Below are experts of layer 6 (counted from 0) of a mixture-of-experts language model. Rows are named router (the router's row for the expert) and show model dimensions 0-255. Each number is 500 + 50 x the weight over its row's rms, rounded and kept within 0 to 999. Numbers have three digits each.
After each expert's rows: a language model's description of what the expert responds to. This comes from a sample of Wikipedia text that the model never trained on.

# expert 56
router:506418530523493494497540459543507473557530518427500573474494534455548471463374539503475497507511425572509517451464516571480461501550529534490495474455403491451562537549436509457524429437451540491565460458492543387471512562467611442561492518478575447569523625489502437553512488581492509467487524414513541382574502442557449491521591459452425504574560468526458497464439537467588470520493476377494468481473403434492438553511563467542496467526510525591453479538452630531494479441502543566445515496503567478483439498480492460533481557466443563535488449477509533465520522445609488535536406479457536495409490498541502444603506529479447484462558599533492462619533460482444560560497524531535560554473482482521501402610379437650504511563526478553452550502496444540450455604513463
Military numbers and dates. Numbers for unit designations, dates, and table values, especially in military history, plus words like troops, invasion, army.

# expert 62
router:488431459455531565512601453524521424545458463449534543495461526471483498494465547469466559522422464495471578522477458579472471501462547472443461490569479584422477427487453484593490454513502501451459444486517510400459516534451569501483457463393526451547484540486561472584518451552474488483508475416488459376505549450550530435564566434546473487492492448498498443481489574509539563511434437364501468507476412534459409473464523539507476471546530455516500509525454650493523526494526531513555438453511482461466474502507464510487474515550443510595566471583589518494567538474599512519562486516476531523466473478550508492576519377428554529420522578511424504648451582564505488511515602511510619516487461545612473447527371490543413527610555476519526504550527547619503509569527580
Counts and quantifiers. Quantity words and counting numbers before nouns or in tables, such as several, many, all, 29 years, 108.

# expert 34
router:523400576476509531449488488558472554536508472476462589531510552511395505550469448448538517453601460477430476487423537493493534506441403453485571511546430577501517461591521500465560469466430477422514512562457498443377483465435513469466457569500600488573458576546467483489466535418526465450495523510473478435514483425431514468516623530467596514564536505495527564466405491628504610458454466496479540511506396516477431453490567521545514522529438482410470445511571610522477568463463472522553497511494468507541442510464490533492490506508501505568524560578545463444462541502636450482517374512573441548463486491606448515537582513469530493417521519524486520551501466444590522555443506542565585565514540528571527532515396488556473646477601452551530557547492471504463515509528546
Titles of works and names. Words inside titles of songs, albums, films and names, such as of in Edge of the Grave, Love, Little, Wicked, Steinbeck.

# expert 63
router:517460469503534496460458534581555490530462603511522543477474506585526502553482539419519508492507404541465488460470469555568442507507506504455582530500457444517501510510574422482516480447492444477613506495495564299422559439526502529461495587479540443512419567604526404448493539508524518453491465452481598509507539419430484471477583513536464512564582465481521434439567535581517504454479474434523496503519469469438491523492567545558551565508503463507480403557528616541488537383449497487447499488477436538413527532451516500544467429558341460494473614554527474482532478460572515552520444471528513514430493512618462415583488514484448477472601496458516372499525574511545548459545484540475550544428551529520516509541430475522494485595536535428517550582482502559516397541512558
Sports rosters and names. Common English first names and table pipes in American football rosters and sports stats, such as Mike, Jeff, Richard, quarterback, and pipes before positions.

# expert 39
router:573467532529471461497468510545541486455541570499531510470551535507470582539406457428446496465501527549474528504486468573538537548410509510448572532490405531480491482590452492487554583441449487475510555420490555400435538526465577495605569489481500502514456584497509451494618489550481539566380499460492533472425445498477410535560545583559497486558475460510472531485527505524498543366445464495527539488476407514487396613549524535493494536478458526463438471465534559560493538447517460487550510521515491535494526431438515524524498573550350486538482596621465501549554526477506465526523454550526528502414371421595447487517513502454550541459469540471575532605459540538458488432508473493559560530495484514534485444523448447585519573467613445532361492475465483500413547624551496
Non-English name fragments. Mid-word consonant pieces of foreign names and transliterations, such as b in Gbôklé, ch, borg, sch, cz, often in Slavic, African or Asian names.

# expert 26
router:512507582463497539544539531476561467490538545490586534461490537494453608447405569505551506481391493498563546473533577518547430586447525559558493511490506542441497448561463496453529503394471579460584526494482525355476529487507529531575483517465520500582545584588487489526503522486460354408494524503446488468485491483449456377453646471483524561499533496500526515466527549560471560477442542409523518508441422495471484467449582507542460483464531548486491453522553558559488479501557562514471428389461538502531555454439468488550524556484364482568554578548521543443539558556663451523519549582470451492504426451528512512568543439461505507485466480546463490549577462479510464558496530515549547508603546411542451565554531425538515589555484417553448490493440515551477507550522555
Predicate participles. Past participles and -ing verbs after was, is, or were, usually followed by a preposition, such as played, located, served, merged.

# expert 59
router:440484576466534558488493484567482483515528520514558560437498501517480520560535560482470492495472395506469563449446523559566520481395487461490540467519444495488501455517541548486489564444564520448552487496448620295480563521476552513442449588429631487540504636493504426492473563450485469507499495443536597505530471440376488512474645508479480480514540529489465531497510493482546541449432500425570567518425409542562459508535592501506468490490473507480453435425537573540506530551539495597499397533495559525471506556540502495516481551490440491561505561475466463509585483440563480558489545500470504506431519468555489447524498422453546436480494535440468422576518541494614501518483427470636472564465586481549455508604534506535544598476605471474493554514464466610504455534472487
Sports statistics zeros. Zeros, pipes and dashes in footballer appearance and goal tables and other stat tables, plus headers like Apps, Pld, Turnout.

# expert 51
router:505498468537550491470543471571565442548432580544483514453463604476422494500532495535452461510532418506473529506474466568455487489532451519465567592516514509452481493523473503471499553430492541463551506483483527313437549472420593467565468485449505534490490611470540490573514452601499459514488467419489515429508487410560455421592601425481520464557555520534513559452521506578538500430521520387510493514387498559400534641546543489468492482492494532535428460479519617496500484508561456514448520482506551500472485527456467521525493588480403474538543535545519581457532554444549468494474533509542400438430472546615447392487511494465476447413493512417447498539479487423511507380550580496468515597523538474505541450599430479575501593583504524485518517556515493470553439560479518
Dates and fields. Month names and date parts in running text and tables, plus pipes and colons before dates, like "Date of birth:", "2 August", "by April".

# expert 50
router:463451486454575487520579585515480490498516542514537498481532469561440555429468544453456454435516466528548552552491522537468484496464517499445514466473463624527492461463539453501539447421544472520659513524498474357409491511526609605503517514431498508525447493514551424557512526524517433503480559545498510497592490411520493508596600478499485616551604429542438567377488504523473510523527458369489517528490412544497486468535504540506547497520516472478534526561460632457409608470528457536590435412483467551533458457462591477561518492553430468505415479597522524466486567543579434542527516505546468543497452520488560494552501437428430461476499615499533520528493499504499618468436463562518573475470499435510506496579461498524557523524525541543446544504432509635535538520466463
Table and infobox structure. Pipe characters starting or separating columns in tables and infobox field labels, such as Personal, Release, Distributed, Occupation(s).

# expert 44
router:496460481494572486498495415620488470548572554539475546525493589452433464460483507411453438472480432562431560463406477590512525468513497574487508550511542508514502513570517513472484583508466503418512496465526567398531540482562580505527488495486544514521468528506494509484548554518524488518494492500458488490434520454431457330528590599513409497608451529519494503514486513590567553474436576453475523435449429539446421494484506511518550536476478549531384536576513595500603567433440451526524384518508492510487481494465521439505523628518373470583530522520472486546497581445569547569482416550493446505463431425518511414496550536457504452494516547478581404613495456456505543524506542516484491570546491487471532535536438401638498562527495481500471554586475488474487502617473487
East Asian name parts. Syllables and initials of personal names, mostly Chinese, Korean, and Japanese, such as Liu, Yi, Chun, with some other foreign names.

# expert 46
router:408472528512546502514616451532535509434496472486576524522458550474502491489467554493344457448450510509513516456455495513569449514470512449442506554534427582488468526550492451497533519433461465520480525456488547398483561455494525475557594525499582537497525511539496518551494558557518567441522494420452507445515496418467500497479652467501449516534511470544520489499485506530502526458283529381557528534490457527435495458503547497542516519406468470541489492529530568502488479515458501549480487463484472541495627514460459563506510482521374529586482523600444489533482554535731496505531480509546492490453465521584461516570500520522485462564559555420495495630524549574552517380452519464552485479540476450518509437517453445539476563636508470571486565521485552587522488527484528
Abstract nouns, clause openers. Opening quotes, that, because, what, how, and abstract nouns after the, such as form, role, idea, evidence, fear.

# expert 25
router:501476432483550503523513461498480432525505505468479573589537544593376521514422500490418538455422450520387508465537497487545413439530528458445540457478503585483520531527549519455523461340462462429460502485465532425411484400495455498473496520412547459480525544490513429550537499417456417495500531416431482461506535470533497436578650500519448489519551472608509447442525586562500535449496462346442452452489512509449462546481476587473509464531521535528412485524503604592522505537528445557468546394534434547470503521470416559498528515542316524463549559542457534475490519503505474462539435595508422478493454503488506477529583485491525531409503516457524512527506503488527552459491563553541515515483540494562559493549459522574528604563548461536476477465536475595572506566453548
Commas after places and dates. Commas and in ending a place, date or company name in biographical text, such as Paris, 1996, and in 1892.

# expert 13
router:448440488535610512508563485547508545504440522523473470483517529474432454483518540524447556447507530550472525534450517633552496478486509469429559478537435509521545579590459394460472452466418476479534538520481516367489517477442564504417466566450596454524512533484562442498425595526486447496475565431479499448559558409435486455454539554562538457533517489497521521456468489595548519451448544442483537512526481546554484526518459483487558511512528487520404467552621595487526484483516469566458416478533419442431436524466454490562450589499438534696538552487461494472539483494480484414606482543458461587411500474498534458577604456508541474486500496473502536537526565526499587541470480427539619452445528508545495531563488477543516506564624469535558497536472608558478539605497494
Capitalized name openings. The word at and first pieces of capitalized names or titles like At-, La-, Al-, The, A, often after a pipe or quote.

# expert 20
router:474522485415514531545512495538493483511447508501537469449477549463428551506424470452506521460459453516532543490534527550498456513496522531490520503489415506541510474485504456495442489484509461476583516520516477347513478515496591486512480572531499500504490587530470385455514560514525459461535474473502514437487444458494489470493686519517547594509532483532494500434486436525564559523366477327481526574474442544443494529536563574541577511485525495529506502533580571537488455479440458518514533442523508543399530522486454446568456539525287476554551502474441524490530472485638515505594479584604510475445479514575488481499524463444539603496515550556474466738510477457562573505500602550580544528495498458501483466442486470485548501532504456527489529532469435517485405534498508
Societal domain modifiers. Nouns and adjectives naming a domain of society or nature that modify a following noun, such as social, water, health, student, community.

# expert 35
router:581428447512510496456608477472499552457502527480487550456466532562439470514454509427508516447487572498454527446466532525485463487458557521507560537499437625510469507468490389442534495421466495434513552463527474346491536419464564488570508557465594482561545559466482475537605484530456448547520532403421534499496522551541471470510543423521415461516525458562471590524494525444492530525480541478511476531497540451404492566505486486519501448564487594471459506525548609563472476507477400564451422476574530578465543525447395470532465611496387501537559609587475556516523548554544412497521511525511541521453426589569498442497508490473528452516492526445573533658546472425524516440488510527490504509475430506573504494446482471542532621550606438558482503583436549596472507512494511
Bibliography and foreign text. Punctuation, quotes and word pieces in bibliographies, German or French titles, website lines and lists, like und, e, pp., www.

# expert 4
router:516428470449526507574545546552478449525539492489543471567483480512456511486423475504512543461477452508429550454512647513487544499520485557541570472514473566515592434538495493454445435416534463520510467491535445403463536457440573475543450462458508484550488572492516488457550529510519490525469491456422508439391506478536458457477599454431469526567512501487490533476490454544556495424481526407499547535474475533518559510529510480555588513518544603414544505532527610596462554496467540489516552458572530481488483510526393542495460566542374517487482598625567463477464512448589478469512485480428386502462402576580473454527486539514492468413374568495550424489562454492536581441514486461562497629554536486600514494543379450501475494507631504577475558507418582545524486549486505
Table cell separators. Pipe separators between numeric cells in wiki tables, plus closing quotes after song titles and semicolons in lists, such as | 20 |, "Spooked".

# expert 18
router:520422494522534453485519449445506504559505447519550490612483508524455522511432449461473521469549562496427447529434550474435488541487502480424390504489538574526461509471487569516457528417456476463462544528538532395467568464423588536540560538453460484526442577554529440522543541562533509511556465479588541476488499486449450507424581461545477478570499519602505596475476535554461558464456465423413502581449439552570382540494570479490533447475515409528440425485566601510513521463481389468529455443522480507482534465493505527460471551513458497556522623482475582473510476463593525497533550563478364516469459509600567480517551443532446413437532625477522413601518568524552573563516504554505428489514551414525466447534560458524454526508504468499523574555562410593496485449421515
Spaces and non-Latin bytes. Bare space tokens, often inside tables or before words, and byte pieces of Thai, Japanese and other non-Latin scripts.

# expert 54
router:455502490518543538478603495515492485482434512495486453567483519498431444514443566474486462522480485497466530518484565585498491459512540524436491598483531547496511514531495452531570446415518390522456502460449530318510457487405592530493523448414590543460491564466516450451504548500448442447513556415526508481568538389493490473451542479471454534576462555583536511440459559544509577443427507461470510446495529552479480560485436551499533483533504454569448498484534646559424523464500614494513496444549428498442520484435452537432505504544441481409459541601453545524488431417576511439545408617490497525436435502534454464571437471424555458478492501536540466524503426483580556521486515540520607453467478412533428449485492384579491550553520504574549575497440452560537435574529523
Sentence-ending punctuation. Full stops, semicolons and closing quote-stops that end sentences or clauses, often after years like 2021. or words like season.

# expert 38
router:511477519445532538492565517507535477492555463474517566462490600437458526495513503544437490383491457523432451527526612419487447481497554438530530485473427517523495555513576452526506455383601399483537502559503520413502492431434550481558431498428468517532452574582563497586571543516508498505518525591503504391513521481504475456522571469538438494596611561537567496454509525544547574504459503466395489519472438590471466513443481455517532514417521476501542476513555585536472451525540497619385498504554480496535463464487510509546534557480459441462454533589459480481564496571639438535563413526531461469508495534605564522493437487431503439460557558506544421526533524499515648517506532552570603469496449527599393509468492485583471480519542462557491555536406499533459477455534541
Headings and word pieces. Section-heading markers (==, ===), line breaks, and table pipes, plus mid-word fragments of long words such as iti, respon-s-ible.

# expert 41
router:522420469513543457529581481554529385436555518456615672461496484514420492434546489417509475425503470553464557426524479451499553505540480566414484506549456546484530502466521400430525452465498570486512525478533511375497534474428566472529497514532488561549511683516520448588482484506444441497495508475491504429500521454428528416551536477538513481557540522544554558426549507545508500513441529438508504555399537534423465503496520475471552541435573469447455589494521566495520436466533527478569565502442461498445562471400553524524504471559486471516419543507499523505512544552587474479519531480524418537490555379561543494518531464490475394492528541570505478552547440482544558439549480572560550511451509388525484457512502398594572470510543360585476506567468480531482510550482428
Verbs before prepositions. Verbs and participles that open a linking construction, such as found, led by, based on, due to, did, plus some table cells.

# expert 12
router:466534486461490432581511434555514574490532467570471523483476589498499451513468498466506488447465423534524542444479608528574497520464522480531498593500455511511509482585493504475431485481532493465568558455510593331469510371466551516415426568507595509464486624518473427572495544452504480498472452450494567472543462419448522422468647467545506585551555508535491489433530545623524582485511467390542558555485531523460479534498479539528536489484438459551474532491568515469481594427536541525493493482504535574442430518485515513558459556576414510576484536573461414445524526492574526542556453449487525513456454500542473500577452478438479436472560542442512459641544521490450508558543477504590495480520521580445485435443584467486544509518610498492436557490493502619521411572515505
Semicolon stat records. Field labels and values in semicolon or colon lists of sports statistics, election results and infobox credits, such as Votes, Released, Apps, —.

# expert 28
router:519429576427554499554551476530562488542507482502530529428510524514480368561548476463485512576466437491469535505412574447559524545512457491459565491537433491531507511488471560498540500423468522475499507494508488375482546392478590530531443569499563538545503497552505426667510482427535439491464504471496448480488481476389466442501603526518450538457476482491504515415558511575536538494497493414493506571517420575534427519504437523534517543447420458464479462510558618557465492532502541582490474396563559537429418554532531433526476538515510477593496561552514509456517557462539538452559479411525448464469458520555468495530504460516498361437381486463437404599489492519514655462569538460545550562509467472528420484521543480549467494463620426527467531539468539557432444544484491
Table row line breaks. Line breaks ending rows of wiki tables and statute or result lists, plus header words like Candidate, Starring, Genus, details.

# expert 5
router:491501494487463533473591508520449454544446468484514519493542502513471495506445491446431517403482486518464554506460532586537397443478499457526531472450407443548568528516502428448514471493476401447568539506515435344491471516516545478456481520479502489474475574525491471525439487454541421409464541502497535502544486479470440393532579524554498450540498505547421544467490488571519575426358485414516463590448437446477515488514552529610545548480542461524500552527514646539467521404503522544467404459588521553488525478459476450620491583529323505465480452605431525482552488518637440444534463588525456501507496500561571500572541458435465487519538503476502556667510477457552610536453553504536518524451535581520541462469517525509554549528502471539441493516468474500510459469509450
Institution name words. Capitalized content words inside names of institutions, laws and organizations, such as National, Research, Act, Health, University, Public.

# expert 37
router:513472485466532485478488489474474522489502528515559492420525520478568527548446506485456508372389404527444544446495523558536497514465542480538515539473480503517673502464546509471513532452451431461507531520589535255497491424439552598442567493514448519447458537557485530543552569472460474480566509446528564477488466480453424476517530463479457482493542529496533533487482643514530533470454509448403517500498544502487393492548491562502471508479473544523375488559560676578427518457513407517521529546494480544471517529466423475523496481541599499563522621598515456529518528490630442441503510507575522480512515436604444458514535533452553461474467565436556432597542509508525512437449526546582523468507505437520515506503541500473485545584466481515509537449518419530508463503493442
Paragraph and heading breaks. Line breaks starting a new paragraph after a sentence ends, plus section heading markers like ==, === and opening quotes.

# expert 8
router:530518527506563522467564464527473468519527400439568554513529540550464581490409483458518494495483497522554547432489518523510482477467557574492499519482478521510537524531528473451461408415465485461592529414489497249499509501473488464535577489466513508538489548537463425471454494457527361533565520492464468406462490479443511341504581571482457513519610508516573483489523565549533486445500508446532481529450435509447460536481614534437487456512577491499484434552515603542514518466420499550493491446544506490451518465540467468492488545467335484503481517465533497486472549469633467506460458541508453500551531469616471406495490413473470532501489479504518451682448455480554479452532435545598527538475541532577474498476537499577579545529576439487473499501473490549497545573534552
Sentence-initial words. First token of a new sentence or paragraph, often a transition or opener such as According, However, There, Meanwhile, Prior.

# expert 30
router:498492483469559458475589475503459470502557556495465516482562494499483518516502565491508494454535479505496515479528527527501455550421468562465573535566478580542560416490501523536536449433480539544515502497542554306449497436459580546475425593490530542541544600500477409473618592498537444561490558463468436419406398448520476505473669524526478576526450527577486525495438481477580467463404513461429550563454482540405482551445427463543546506511489479470485495519527620564524531434504482549502439485555449497511559480514504434414384443480387514549423434539544507487556460526627447453547479546497541440408421530569474465575551498563496469479507540485491493536458428510553514508490471522533622497509462566477458565513492502512440534537532516442485559517466500591497405508525532
Table cell separators. Pipe separators, semicolons and dashes in dense numeric tables and score lists, plus color words such as white, red, blue.

# expert 40
router:543521512459569514570546518541517478550463596551573505477579552613353486543549567480452468461548471455478552453340516529571511549481441534505497476547394553532525511466486504494547554382555477450449445466459569417421494487424623469479517542577497507478530577535525483587574518511469455480479505506453449547473497487458553424482670457497465506520482476551474455413555544472532563501493530395570518521509458565456519453460612462608535467490543494512491563486445572434449565452531507529508537470534571467508524448474537417553556556552457515563502561551498471463577546487624485494586536510506459443504457541603506500560515483430471545474552572468431474486501476595542503441472515533530619491531479434477440542551471503541458578504516514571495462534507457531517444515530482
Have and make verbs. Auxiliary and light verbs such as had, have, has, made, received, used, plus colons in infobox fields and pipes in election tables.

# expert 6
router:505426469480562468528550549426501460474589485542510449481497535476385546543479511495397449331489463537462555411519462423500491559535562517427543500513434523539532453532492420558460487442506437487494560432500519356539557435479633579500497562431551508483528535540517496546625506451492484490480502467521559518471474452469441387548557520466525458578523452569459548446502517526513548431433529395512547644553515503459511514439553482606534532544478544448594528504480575496525560448426489487475421481496551573432501530442419476549501574541445494575490593571523521527555505507512442492563461511558515490509468513558543477600524440538453477499450571518465445651488500457478574534514524534538547475491472443513428492510404415538528494572517485491492568522461475586509483521523489
Math and science prose. Function words, punctuation and LaTeX openers in mathematical and biochemical text, such as $\, mathrm, methyl, poly, plus in, of, is.

# expert 14
router:475457518438475508496512503573595462531523567470562490472481523555444485571483461465469515443388419549464481571484535556543392480451479553445481538451449559469576463493487488500461508569506548492571505510477465388505593420501552505511491477478551533486526592501462457456448548513475479532478476453514533418500535398490520456442633435548495517448560448548501541498574473504518541466409523344435484564496455524511419442554528556563468543480510521484484476599599617546492491442500457529587500484542459476430549492474471505574535551483360482480545512609436488481503510471705587512545483589450500487447456525551508496530535530491527583432495504491429425623492462502622506563520566535531555493501537465534486481566539495519543565514538521541474528541495477417438465527476452
Abstract activity nouns. Abstract nouns and suffixes for activities and fields, often in section headings, such as development, Education, production, research, career.

# expert 0
router:539504443457551510564521524559461524554446486482471486504532495590509509576427524463446563494529538463396511434508496559530475458523518544469521495408510520424559518494549447536556510487442491494540523529475454384492419473486543489496508508526572388542478543540455464513517498453525439555395487547495491413524515440538479349479558481507496523570477540499515555483486531511542529484354508395437482525489469493485461539517553562565554458572513499434521574561589647494510493452471454575493468444519471511488533468478391524570439529524397483573499519567500497529497548464623429512592421612490478476495528476598518438555555502421479573442482597519473552728515554475521589530486533520502593518474542518520476512497472448503487512592507490498502557512489471434496468459580556
Brand and title names. Proper-name pieces and capital-letter fragments in company, label, broadcaster and game titles, such as Sony, RCA, Mass Effect 2, Game Boy Advance.

# expert 48
router:449477477538550565495520509545550521496439513502501536481489566448407505570465477412492562444493445493513523509501514533456491471520497548474560500521452501498512513586439495490543530470554490477475542485590504491477530541537573533508546526481583475594467589524524411466516529432509424510496521438447490370457461494435515388433513499455432523594575498556516510496517547547569517494417557310488477564480419467435445492467524522559539555504506496504443477485476507470460524419456473545495528401545481496493472437460527488506474563543361526496538479528516525505508474530683477487543489503451567462488474495539432490457482491442503481485541619485499477737508494459560573439433505561616572521520479420504487489564433445563455522505470523526508606457444437621449467506521496
Noun phrase openers. Articles, possessives and evaluative adjectives starting a verb's object in narrative or analytic prose, such as the, his, their, serious, moral.

# expert 1
router:418499507477479534556501493530606443514478445592526495452531509489521505488530558432457529485392436513361544495434509487520528481462473443488545513487448589574616492487518534474479518443505474454522490406458575385457476448459591532491436524485586506484488527519562460485548584535458511543373452473508613474537491509464450414555588534481511425481589509442524467416524469578514529493458554357569495480486466492499507564488513506526544547500487512577558454511481552560529497442555487484504473480561554547400505444490496442513431522527378515561495645579529510463641554496607477515450478457460501532432509501513538491534466434570441475434520461456458464644536501529511592478544474526519619483484540503472431452514459472589575530507602425482507519481525505496521524473523479
Measurement units and coordinates. Unit abbreviations and numbers in tables, coordinates and astronomy lists, such as km, ft, sq, UTC, MPC, and digits after pipes.

# expert 49
router:462474553541456502507536506542541482515514505495539508516487500521344465518493476479420550407578394517420617520497517477536454530485493479439569539480412546518496546604486472457501477527489542431466520494484573533514569462524488431496447592481513524544539573553492406535538520445477506501449521477527482380469524504384464461492478478529458474498551495514504519521459448504516563431438534325487449543497426484522411560503440531581519520479511506465446440544554641469494492490532455583503495466560444479436423467443401504508485532531472428538566604614477583482539480508567537464513463499480396507481463507597523522554538482481566463391467496508528517603521482501548611371455574567500564530501537460560519597528396396491520561524557463534539539473530549527502497532450468
Definite article the. The word the or The, mostly after prepositions before place, organization or title names, like in the Metropolitan City.

# expert 21
router:453478503458588551522516499479513483530497494562544554514546550563436538521488502455415501408427504538475609514436521552513494521461524490489569540489489552463634532499469456555563498491514522439556537444490566341451616536488581507513535494413527499511459515441540471465636503489406446474505535524453529491449487577435431503505679474496516500498532501498428534492470482496595531511389558469529520524484450427486506490506521557559476505504558512533470492477508603504509505418462505536505496483545474526456581437500441510519426557502278506526493509516506529474535497505452525466467472516506470482485479540510460508548521511476505471526455500465452536761507497490533578519401514492532530486434482511499501503629448477623494546501556475546494568534521509517498467593545466
Foreign name onsets. Capitalized first pieces of foreign or unusual proper names split into word pieces, such as He in Hebrew, Bar in Baranya, Gu in Guelph.

# expert 27
router:492484588518508546580523505562430456507487498497503545504521507571443455443398514477465579509439494487391500500515551472541471546489497547459545476493428582510506438528547506432498551477512422498506536460528517421472481544495537550496444548437547523498518614570559401488530595459403476618529391444537572527454435516539455406508618594479486543540552550490557519500511480611541531442455501360487534584468409614487474526473564508554622515512501542509502550564548539549472587514452505514491478478480520551392509564489494485501446571497465482509508607531487491481588491488654418398503478410459415494441533583495482445540511467424502478427463538509525462563492554464543461499403526534602482522493509484455465434506455511557502548506509467525464536569454507559531455539555527
Statistics and rankings. Comparative and quantity words in statistical prose and chart tables, such as highest, lower, population, rate, %, and "in" after figures.

# expert 52
router:500471511462488478547504543491532535450483497534504544537495515420455433527448450479493558477421499432435571461489575542503492547441535468506580443509366501493549546615451494506596483513483449511465527508479522404447492481501492524450458497468516521571529533402507484435523583449480493476492477442464552432508539493460531452475547504513416490542481551535510521460422517572462555486361482406528466572503431535487438536483479466652503509540449506448442434573538540475421504486427495532477568455597457524523624532520476547493491484603362500510414536526503621503479517479615475518534502492507520532484487576609487499590537521540466527426502575524544469589548509454517535391497500565522561470531504504542549494592397445505450490584610485559521594498445465592538522624522520
Ordinal and position adjectives. Adjectives of order, rank or position after the, such as first, latter, largest, original, northern, former, including word-final pieces like lonely.

# expert 23
router:471510539418536560502546510497520489508532552542606542527508554479442509600484507492425487485464515584429566517443477607534520533433471544518507572465425520439556579520508501583542523419410470409440443462527476335485502496496501517503562516490579421562468541474509387502499551485495544502478541521408538400459489512472469480603574509471437501510531545484452501495462495512507559490347470533536499545476501454513530473555504581485551561517506572543448427414520666521572501473451489599443443476458408592526556520436489541563477545534495473498494606585586495486581527491519481398454500555487484475476466531592479443476559504493508526442502517538535459676466498443507521481501549473501535546484477477501482548444451454564510514464595489613490503490464419512490461568527536
Initials and name fragments. Periods after initials and abbreviations, and capitalized fragments of personal or taxonomic names, like A.G. Visser, T. aphanii, U.S., Ku.

# expert 2
router:459495510396560494487579455518518510512504569484407477484485488542481508498478510447477488487431478482532466480531529502525462457517519517508489497534498533510486495493458457432500526396503499505545565463489562363467481468522527460476483521534493459491559525533484343510468522503530531474394512509444497441521546406501506474506714518469474538566560475500531502554487558538469537452367516456483472529469475585535466528495636499539549514462513535539455461555547570487529442451514486510512510379532475557405536492505417475468494544576264517580507555533488504525527560491599565502524501558566519520459416494570550508494519455447510469477428534483535463721494456552581585510517543526519641540496513489514472466498511442508544528538534494503467542555487407512504462527502435
Person and thing nouns. Head nouns naming a person's role or a thing's type after a, an, his, or an adjective, such as footballer, politician, album, poem.

# expert 31
router:523460464482535523457477486560535439493540554546435565523510528461401485562390553444528541508456414550486518409452489557595422479520572601494479602553538536505496451551533564446509455501457521494523508473530506370484507426462500496500537478425570474505492537496524411563514496474495479490518512479460470403469577509538434345509531524495406503525583513587558533504486539539482558438421554456465529481460491484456405468527528475602544522501517475560394493572491594474486544425532434557435504394509445560462524499401526469518559535483356545499551590608478487469461510528513526467461490518550455512416511520595476469522526542477565478391509484453457512602452452535541497467467521529566531480486492519574481516518508446579516617591576566538528529536527427572557438547446484
Commas in name lists. Commas, dashes and parentheses after personal names in lists of people, such as cast lists, medalists and songwriter credits.

# expert 42
router:528507522458520572541479538439546475506399427494555512428586530511399491498445481425409477425509418498443524468496573576452542583465509463426533498433457545463539505529441564490522414481526544479526491418574499443410499484458585483437511525472580557492468527490472440523574463443467510484512517437437540375447457420485427440520547515485504543530519501534553536547474518555507543457401506376519434537471402499431341522470516485556531522503511531465515436474519543455474475477437513507461519473567508585425543478452422546552498519500358567569510531537548533485521524516600486438529466535497496447475465446538471448539520448472478505413474531498472510686486496507536607474545553588505590517482455522541487556577503508492549573608462468579473550535444464528471501571433520
Descriptive determiners. Determiners and adjectives after prepositions in geography, history and nature descriptions, such as the, this, other, southern, ancient, different.

# expert 10
router:511547502400515524532501493633483495545491467527499481513507494499461468524500535468393524443607555483427508470518482490548526519485492523435541552471537499412563476454522444474540526437463561469522557457494506390508548366574494434536511561558572405475483572507530373619559555417487437578448551569493595415456486447444524425511636514518422502500422488472515594449509539563527493444401508360470455463427450490511452539514562489566499488534498519455528470522556528561544568437439485492522530447464474572527541468400502495552418481536514511484486657569524438522495575481600529458566458577487468519463506548611486471531507524483482481516437576525504506605499529452534587539530502482509520552471492481491393482545534450444488499555505442534462550475526523534532479478575522
Acronym letter pieces. Capital-letter pieces inside acronyms and codes, often in parentheses, such as BB-45, SBT, OCCRP, CSU, JPL.

# expert 36
router:429521434518491492507595559504512448517449562457531551438471535511389502517468527477417517461391408472582519522470533564467487517509571546469464491393386648465511515523494539539503395484524476450463503548510565433487484446398556468516484559439596478552499533478453349575495510427495413508544496437455497488434485459491413424499557471516492425493564525491518479461470585566531552453458531383511476563469438504517490558553459567518521474463416443434482510582471534560471523477486500522485462416506454516484555496507415500487484595521429542499490597664474508465518486556546442509549493535562409460450455511620468472514557463467540543421471597497531476571514489553489561525441494509542529550540536493577500458535455425571484552456531527585513539536520502574523497583539506
Listing connectors. Commas, and, with, and inclusion verbs that introduce lists or examples, such as including, include, contains, alongside, featuring.

# expert 57
router:469437481531503571420550512484520467530487556486513501537532572530527600484470476489453549490409524511424567501481465533505483443443516543443607501518448510435412526428554435440460498398456515477538522518427528340440538574472595471482482520489486431508484612498561425434526464522501505490496566481423465491454497434455535468507595480476491485564550508527493467389475529556484576515408499402439521480460406601400445538453474546612526542536471543480432485546496659430500565414461446543443432370512490569483493489457485505539548533516512473511497450484456532528519522456489489519502429502552374514487448490581488492567459474425464516386426573419483522570458391508503539441473528470564519495493446496529484412495474456551552488544562549478496514433460503482493475593512470
Line breaks in lists. Line breaks ending list items, infobox lines, and paragraphs, plus heading markers like === and padding spaces; also Semi and Runner.

# expert 24
router:468471484526596508506607434541461444487411572455495448496554528604433462423430445540429522473446456559469475415479596598528572550495480573413559437534440507499538457485454514403490506487535432535550507518474498343469567523514494522517408515512598500477499622503492433577505569486486522529516456406423454444496452416510404435502610555548452545570472525537488552517501511470481536492410534501468534532466531507491437524478549494520572480506494527504490515558580578518442589526535501511456515465497451543477504580495416538533464521526431465554497644560497457506523522578608531512547461513452436482489480502602483471535500514499487459510407507483528403591482519445468557523444521504599538546526534496469411440435508462593509526555548468526480589515477552577467430577526523
Music release vocabulary. Music words and title punctuation in articles and tables about albums, songs and bands, such as album, song, Billboard, opening quotes, pipes.

# expert 22
router:535527465466598527511571533627535490418602597476576577526460534532420470494427460480422530493511472517428539483460440546486448482451479539481442556561499511488530510511497480505553448381507548543625510461523567392468483468533550554542556512511537469518462570500548516585579529502576496475503511454488481431464488454447484490482512507453513459590425513493509410486472570498444532510487511499465515485442447519453485528523521523460502477474454559475438461513502601550455555428505418603504472504460461518455476502579492506548434519586418547464500547548604508417527522535597441549477457529561497540420401453525454509573455500422474520499476546568494485650457571455541575383561500492515559587462502488534488425536501408484540585458611456540520542453440478401506424530579441
Name pieces, kinship nouns. Word pieces, often s, in the middle of personal names in sports and cast lists (Gisler, Dierks), plus family nouns like father, son, wife.

# expert 58
router:490509472545468465500456483521450486545436517488512540496433534517354505501431567513559526478529425533451571496442508505510544546494502507498515411582502555504578447544483535456506545520513528483515499493464490458458557488546570471516449495438617560527490606534480387484477575484495444536486510426428465355520499416438515421485525454512442518570555528514498499470456510614488571457492541375526467547448430564511389535519495544553558504542414499459481431592551638506471519488513485572531499487470485482430495544506455437457461494564420526545521542499543533533489495509656531493582439498416448469447455548578492384552555526476548444485483592484474527634476516499552494395487383468545561542566475431546509472573493432562499528523515527513520596529446515484502469605468524
Determiners in award contexts. The, a, his, their before nouns in awards, film and season text, plus award adjectives like Best, Outstanding, animated, consecutive.

# expert 19
router:516484577403498523527528517481546450482423514455456462555533560454476451467436530457430503454441444510369565489455536516434450495452525543457566507531439529508567532520470491471554437486439509469487533540545449371480488516470571504442540492426483492477484548488544447488507521463474553482481475493465505423440519514516411550461698485483420517544505561505447503460424506516487497482427527446479523571421437496398411533514542461541563502510557538571416460458545564484473445470468506529464495511524541537395530441469515535532436605475347497575488499518490556483563526468609530483549457574526545498491437481627491442568607468479477542460449527529501493601479460436480604495466526558522524538495566587587562472523442505565467588580616487535513604488491515550490544506452451
Historical eras and rulers. Words on history, eras and monarchy, such as king, Emperor, dynasty, BCE, Late, Roman, and century ordinals like 13th.